Experts of a small language model.
Size: width 320, 64.4M parameters.
Experts: 48 experts in each of 11 layers, 80 bilinear neurons an expert, 4 picks a token, a softmax router.
Training: a variant of Muon for the experts, 5455 steps.
Below are experts of layer 3 (counted from 0) of a mixture-of-experts language model. Rows are named router (the router's row for the expert), down (a neuron's output weights, with its number) and show model dimensions 280-319. Each number is 500 + 40 x the weight over its row's rms, rounded and kept within 0 to 999. Numbers have three digits each.
Before each expert's rows: "raises" lists some tokens whose logits its average output raises strongly, later layers aside. This comes from a sample of Wikipedia text that the model never trained on.

# expert 22
raises: " in", ".", " at", ",", "es", " of"
router:469479502503521544499548555465486555548437473457523515431498547478527446516481488583516511530413430420517565514493554542
down0:570480543510582478558490551523515526587480509535589486517472418481514500448529497537506563507456485457471509510518512425
down1:532473447457518519462529526459497535476392525544441507513474499417466493474428528507500532496481469513473474482514475411
down2:601467499412507460497442440470543510569467486458510495469487519557526508384466500483521424456478506479558474540527494506
down3:534523457498553447476568450471487528445547556495481510489558501475495516574588489472541489478487477587571533485437517463
down4:484503539527489494545501564459544574453535480465502570528483600463587484524459458539507463506541573535505453527462447483
down5:506506503529509525483514465441502542487548527475508551486474567511512530552532469478545568452533551578508501502432527477
down6:486448451471469564470478606497436496481479584431485463517497516495548505470513505523589441467470478487537530552534427496
down7:569505521484560478503579488496451509480504580482399550477558456466495512534483541457524585516514490552545528474514482494
down8:507536484507479529489575542503539498541469531511494496496565458523502438510440487518480528538512444508487503510528473531
down9:505507442521516540501550508452459523480471521434559462444466533438538449449529564481534480581490585461535470489429477456
down10:436480542489433453507520569496517527510465546537461440501565458533469450494486466481517526572488445500526443566546489495
down11:466479536486519522497560585499488465513520465487513540565524459360508470437517472525470539471501461503511532533483509494
down12:476509464474536494496496558473411487572529584502485528499530522474446480500484467499534546510454525536482528433553436485
down13:535445532505495520511455496473547528447478565526530568422444482495546493554511487559497571480422567521459563495564504575
down14:508539443554524484529589466525469453574545451568507501475491520520497515497461466503521614547555501451588487528538546422
down15:520533483465531475522485461503495530514504474469469539514508474556509523521446459516555514427538513564498466490432530480
down16:497397485504457421456527494513471597479498514474515453445511567569471450460527488467489454478561450533432480494560452478
down17:448493417455495447524525532488497425585402485510542462485548488444546497476540623465465496539503437470488534451561516443
down18:547478563493535576475462543506527497571507450470504539518513549428587440503456514526473514486465463499599534427483519512
down19:525475460500479536505506542536446474434450441515529516528489521473438519556480493497492519504597481537529521509458442529
down20:509525536572472513589529504520531558426464472504490521496479448469519417528459428523530494438535430493437506534447498462
down21:554520436525500596524553491456480518470471529511470515519534500538505490522465522465487438454486548534506506474483500572
down22:413533536437563444553489488527573482450517457447550471469473500562555504476532472528473481480548479500495512376399497459
down23:464537506497506443538378497540471482531529598509510448483492520440527529542528491452472522466527578483484461530509548439
down24:454410492484504569512536529488488441478538494517424446544501483499496466446499599476497539421414469478520585525493540390
down25:496487457488413489527468514507493563478462513526477487529461569479545427469439474494505482511580469500500489469556416506
down26:552441466476465511549487454495500475509496428523499508522485541453470514534522447520420439440463504498538559444533488581
down27:578502464522428479515520494469564581413478524493492518462539471535551431504520465491518470519497511591548488498517536472
down28:503546510513458503432451432507530483464459488512506509499517486525581499492554506487544511465523518458523453492482482496
down29:441538416510514537454514558522476546514520479458486447413522549489490488497458470487519531535528436458575520459530506548
down30:537527458519533511448532508543511526492541535604541536469470481485521513487507488523566467436501500524504553537455476524
down31:454501449540426525493511429488580426486475584502499528523480526516516501554554460520501493440459464524435497458442529583
down32:545453503520440429534500428534560519464417477477521466479485589451541546420475513426501498476443525521510556502587527545
down33:479476489502537490473534562474546487458533475474525496470495508416494499450541514516473554593479560471496538536505469444
down34:480556508499546505502455543530487613502481484491552498524486432503505553600598430522478497542509515512436504550534493557
down35:517561457486440570448464581501457494451523513552456588467438466546539509497477501515582581511534539471496539538431505543
down36:567532424420534568479474539531502470477515556520424606510454452551491487538430546484485495482500520510505495521470511513
down37:491475461451507513515515420545497456593498509430597450476432455537524382481501549404521543520518452488530515519571521554
down38:540509544518502457479533521525467465459458477543465420542435461596516485572474554553523491510570494552547492472508519425
down39:459448539486461496505436520520492488405470469404484502474461430441518489499490549471598483568575553528515510535451466566
down40:463566522529421570576521476460465490489514463561461527496502468546492469425537502514472499479553474508484526524429491523
down41:424472487453597483509494487523489548493510547484491448486457512520456577546506554490485514541514500615549502522471586525
down42:459516461485496470449565440496469506494512527488576425491510537473505459544476497480465467539489458486508457470579535450
down43:468514452533533427426514462480513434533449495519485520421525492528426544494489546528576515459500487525539552484465446509
down44:542510501537517442535496505534484518545573430460516540515471522532411534475493547404584506484468474458548481511538506505
down45:523532538500469522498457475411492485474471482468523483540425476510496502557461509425492524493500573533591462476491505455
down46:492548507571496485503450479523504476480535484555499487470463484518514497475566567523533548477496532526428560515449384485
down47:484576605482566471490566525563513486516507475532442590504517498500501514475541486454455526509524448534542435482492541501
down48:505452540554545503457532554530514449525487546496512499473566496517504525494490462487389474440463436483597529490471480466
down49:504491565505399523534523557540371620486467459513450522446516494516497494490524538520451469487499514461529523486582516507
down50:479505546537532538520609528548539462493522472447540491485528502516505474561554500549530553523456457472523520459483486409
down51:428504389458586534492532504484496468407475509518571499544450457481415541430503483533539503529520454489573440547567469507
down52:436432514470464563441432493530517486451480457496451507452545471545571529566463498467547589504472451493495488542468488477
down53:555470458520490531524486507531440436523493541412495525555498530534571551485557501490523483554506471533582556472545452536
down54:468524508506519525482505405541532500482539502467497569519508478545473503485522490496514488542487497470493517560498566490
down55:522520495447453520514540529425442532452454509509517434445515475508506455402471590482520530433538527482526481501511523465
down56:497536477589493507445463422441457500475543474429568470451437515525479524529441456448470439480416496489473537558478467525
down57:477462477541563458557535535451491485492549483493545480567468431446565475508512515571492504517525494441500491575463490447
down58:478479529497477512509527490546514433455507517518443456499520437481604473516504513516505520485451524433544414558383409501
down59:475503444487491530463391513498420474566521474450463559528440447522503472547439500495483487461515499492495522495508513531
down60:473495514509497458461489583492607482456503462455487477536540485492520514515462531524512497565484460470476526501480529493
down61:557464439503490525428548496458522462489460491492537489528523599469575522508567521476518579433504444501469449487525512514
down62:517461569440488477521533401506469479435524558492466533478481522486508471508461502534492473412506512485586506481530548515
down63:516465540481510556527444583433455498556561471482520516529533559453507532447480510458483491534507534547536465476516562433
down64:475505479544452503460492537457584543502500516579543551457441516501469526524477445571448528533487455537507536524504498500
down65:450495398503439476573545550472482537496439490492470496525463476487544518501529502424615539495491554545490444510431494520
down66:532514513512485477542447504528464539501494414456531493418467541420528522480504474457506507542476442484511445573477464446
down67:481650492462491515473554483505580522515515525450501495559471456416479450560584474494496471498481391502552484522555500471
down68:477476501491434476484492551456478479492443541402482595499479543527528442399473475572499476528573557556476503509434413503
down69:521529511529543436487547498488489389513484490520564456450508477485492537380489448494518435491441499505497492484499568540
down70:465433505459465500472470488440411569487458556458526477536527486572452473500485504512526482495497486453481553530509492496
down71:482453518536510544554474500370498506484478523484509516571467541409553487473543507396561515468465463496463450495469565498
down72:526491562500484483483506560488526476448467426486446482471521451519471416438482458566494491549495471426457488507467533557
down73:526516473486451517450433515530570438507498489550595496500499464508508461459484479537556497474414488511581538422471508504
down74:490560468529445569536492504498516548485464533448578541507493536530534444514481538492579523448511497402472453467524461521
down75:482445556478469464436409518491525517564526539477517513598501501524577469543494503533476496422479564549458429513479474582
down76:503485473537523571526509520497480549486449467490531464546493454531537491486538480483476508493537437466507481466499485548
down77:462505454504542447499459413468499467440513461475475519549539549487535579458431532479453520526473453431460466474525557429
down78:473475486522497528421491528545549414552481518482543491502528528534517443558504523498502453460422485525530546486520503490
down79:537523424497542467512482493505504552540484500484461533493476507480459505507571463538475514576520514583424492449524532501